config.toml
n_layer = 11
d_model = 256
n_experts = 32
experts_per_token = 2
d_expert = 320
d_shared_expert = 0
activation = "swiglu"
moe_layers = [1, 2, 3, 4, 5, 6, 7, 8, 9, 10]
router_score = "softmax"
normalize_top_k = false
routed_scale = 1.0
balance_loss = 0.00527
balance_bias = false
router_bias = true
init_std_router = 0.0324
lr_router = 0.000756
n_head = 4
n_kv_head = 1
head_dim = 64
vocab_size = 12385
norm = "rmsnorm"
norm_place = "pre"
norm_eps = 1e-05
positions = "rope"
rope_base = 10000.0
rope_fraction = 1.0
qk_norm = false
attn_scale = 0.125
tie_embeddings = false
parallel_block = false
init = "uniform"
init_std_qkv = 0.0316
init_std_o = 0.0
init_std_up = 0.0316
init_std_down = 0.0
init_mimetic = 0.5
optimizer = "adamw"
lr = 0.00172
beta1 = 0.9
beta2 = 0.95
weight_decay = 0.0
lr_head = 0.00872
warmup_steps = 512
schedule = "wsd"
decay_fraction = 1.0
decay_shape = "linear"
final_lr_fraction = 0.0
batch_tokens = 131072
seq_len = 256
doc_mask = false
train_tokens = 946800000
steps = 7224
dataset = "wikipedia_en"
Below are experts of layer 6 (counted from 0) of a mixture-of-experts language model. Rows are named router (the router's row for the expert) and show model dimensions 0-255. Each number is 500 + 50 x the weight over its row's rms, rounded and kept within 0 to 999. Numbers have three digits each.
After each expert's rows: "comes before" lists some tokens at least twice as common just after its tokens as in all text. This comes from a sample of Wikipedia text that the model never trained on. Tokens count by the router's weight.

# expert 12
router:552480411459404539563446498546497484496548565530486501487503514476588505525444465566583460507501461523514598564546439531383512418550450524554561474555393470526479538508458472497392529486404412557583449419530503519543410489445552558538540473519533562494556513463474530418450520467415569505461500484481560449489449463477525449514491505418405473546509457538564429528467491480464562464480516614538524463524541436503585455467515504459499537482470526479518443435494552507588462530475513518493428476537534482541472595373583443485498563418526409456464521625530543444484512519576459414440577494560439485616433457521533518432525473560461556505483501446501507470533458509462525547588506530583525432507440378479521569426504578523463402512460469486478438479482412398533437497524486
comes before: "\n\n", "\n", "=", ", ", " =", ")"

# expert 8
router:516477559522505542402469436602454513465531507469488466476454537507621563517488452448537529490494469433408470441533585629523563530405553498501537426524474519554604546412515486472523607509505502545503490521549510409488489527433439446452477516450467543581599530510603541476459503468515521544471539442515397423564535518530450556500498429493477482495480563472530451514538529567590573556472482473495485615570510530534508484489531477455541484487486536608487538548484485505452428535500526519549522536493452447532518393457554585425425521480535436417495394471459441513522495495492564559494420504436517457464434502453490524409440440473554514454444509437550621532503499618472550500509474634543534504529464498525414623395554445569521448464473584502411532494513486508489560551495462
comes before: ".", "'s", ",", "The", " and", " was"

# expert 3
router:484512522516568565508445547551426521440474538416481444460503492491571481448510456411544457532477397539492593447403372593561396483403499514531420499543516496528506518565427514461477476467474505544533577530521534511458460550541470535583554470475465481490466589416518540517443549504563438474403390455501592520588534489564533614500495489472495478478457548482511492533477509561605465445535452410451437465586502465479507449437557385427520554473432473443455463557495527473543487453502517500509455567522475441496459503448557487487475436450460574489465524475620493545454482525598542432499488490574471532531536530487465437538545513436560463451461515470434492411422546460428521521453596499439541437521522431500488617488549494500501474515443477526530484593592575449436447404542577
comes before: " | ", ".", ") |", ")", ", ", " |"

# expert 30
router:537446541444500615456490461523485497471538502462562437423521471437504466482453496516458537504500532576590516520446535524565467479488495552467434589474468499510366434510521513482470525434578560488469422416523569527519499474463541407513438476472495396484506519565500446588549468448529469514494413527580501590574533525435416543505539479504631473509442545437565494522472465546466522449426552531482496464520503593507569492529458504386505446569464488584616545549434547569443448454492408461532476644488545509510510568525484433483592503577569568530493469459513435443463481574438490454586524553380544519511485581502509456474563435480515490415489485493405429552543523600574527520488478416596493554507541512446499454485474468460492510407410538514517587491510536539505429514497487
comes before: "1", "2", " the", " a", " to", " his"

# expert 25
router:589504464539549480532473433479535488439470545535458426431531519466560457540533523531544601483575498492571552495504487573487549547441468579535449543463467536399461549463491463554397539486436489511492439433609576531504437486592544576526455532395358460473552514455559585456538529473549555453472508506537521508493451594559549489547489493424528537562446473453528471576526481433508542599538486474490482502537496484525491499444600470441494533507492570512597483493498453521518434496475503546503522502474439491446520532505578470444486496521523467439492530553535388501510493520413488526499527532571415547582511545473521559508593424466521551562647535442526558520564458468471506517567516419578502453533532404486491389625554556567469405453415523535565472555465519556520435534604431
comes before: "\n\n", " The", "\n", "| ", "-", "|"

# expert 14
router:541427421445490567495459403494458408585528488464443511462456543509498468465510521575453508466524494475530482525450528561571485476473531492583514410393465577438401570481464522541489491588529593539463398515469533488543456463544561549567477431472545479478455558487444488472559536516485526452468532504517530616550463471506498533428482488467551496514473422512380597483445508597567469462447482527497432503506458442469546534500558514529504493524401523482479426497502456557462451465502545476534608527529563475528565612557569482508428575444484564473496548482412527493448454492566575497580467527566428485588543452454467564527552501459486549477428587466490551467523509475451497546569588411517484513496411510553597610501425482427435580579536506539560491553489574537423506573386519
comes before: "}", " | ", "0", ".", "4", ","

# expert 13
router:564408492492522489482493415522509495354482517518516426598567557456507582440518518464479554509624466500409456530383476633496473474488496497586478534504558540487534571374494466472485502523562623485515411501563498488460467484510512501531480522386434452454467547557522509452461494517573568528438404529529593477492500529504579500543421499476397542543490497567588498500552520546562545462481413441462563474487515551491483463507521440456548588540500540512539443520552500476489519430424491472515499460518437463577492520452519452396508540488445454448413477480476379473562460488494429492448547489498487456569437475539515488381484414447534588479424507500509555529548475459549539471551499480610553438485525397526484578436532476532404515381557490480509537500516525496512537518526404
comes before: "| ", "-", "|", "The", "- ", "\n\n"

# expert 27
router:476573535488391434590466520519510428474485495539469495523486500558501448559582561534529454497502558415505471531521471565495439508544569469526523440425531476540531447544495451524540457418451423501443510448487520563505511453602484566563506470427484583534590498539573531457542436549457490473604522489512603421501449431617561473485469562605488476506503567554461471542428506431426472527520562515512562563487421456484414504445480443438499505493441473443468465389386528455549456524426485462477538538535559519506472625457453566571519489524422530518611461568534539595543452588456502506484580456569543554539601501466550577580479522518507574423527446513432454572606466534545514483437481410491453547463551484495563456549502503549538530536522465531563479485471437486465527537421464
comes before: "\n", "\n\n", ": ", ":", "r", " information"

# expert 11
router:470537512561586488471560572466474521579522512470441437575557516495428529448503477488411505469543470457498403424569594534589448471559412462544563535497430513429523466492514457513538525529530450545451524532422514444449588588364541569529458564580578553593545493403443524443479451503474418549485489567391549550554538576570453513427546476554544407522480425592489570518501487573509556444489514502481496553443543445491451555501414465484500523454578559468447464457484551491498473510545591582545540475544607479533597525450437589490564504515551567442472553398563529448490493539532466417484523420498475492574433527546482537474502515483508502468449473590552394503453524510507530558472488461457502533504463556532509450478484436493586486514538499534479458512501361528521505472521571
comes before: " | ", "; ", "0", "| ", " |", "3"

# expert 0
router:440470541490573560533455490540482538522420510508465515488498478484380530548419419530466498457537416512540460534590536513584452483545442492611450470485463443394535428524422447447409488462404520470497512484547498589516531571553522420548487551487436489650536499443452530549539552511525463527453452525443520511483543575515528486504512442501458515457456456508488545467521496570454632487489549564539505526491552453528465554465466508552513420493551500601437505516436510474506483542537562597533394466522470484507590546406484474495498494432552401596488625460518532451547575493440437415462501543404509518479450445473493470451473470448418410510521523574497472494466457605477476568413589465575518551522482471420479442476501557517436434470593535458540510472515437529450465505543613
comes before: " | ", " |", "0", "–", "; ", "00"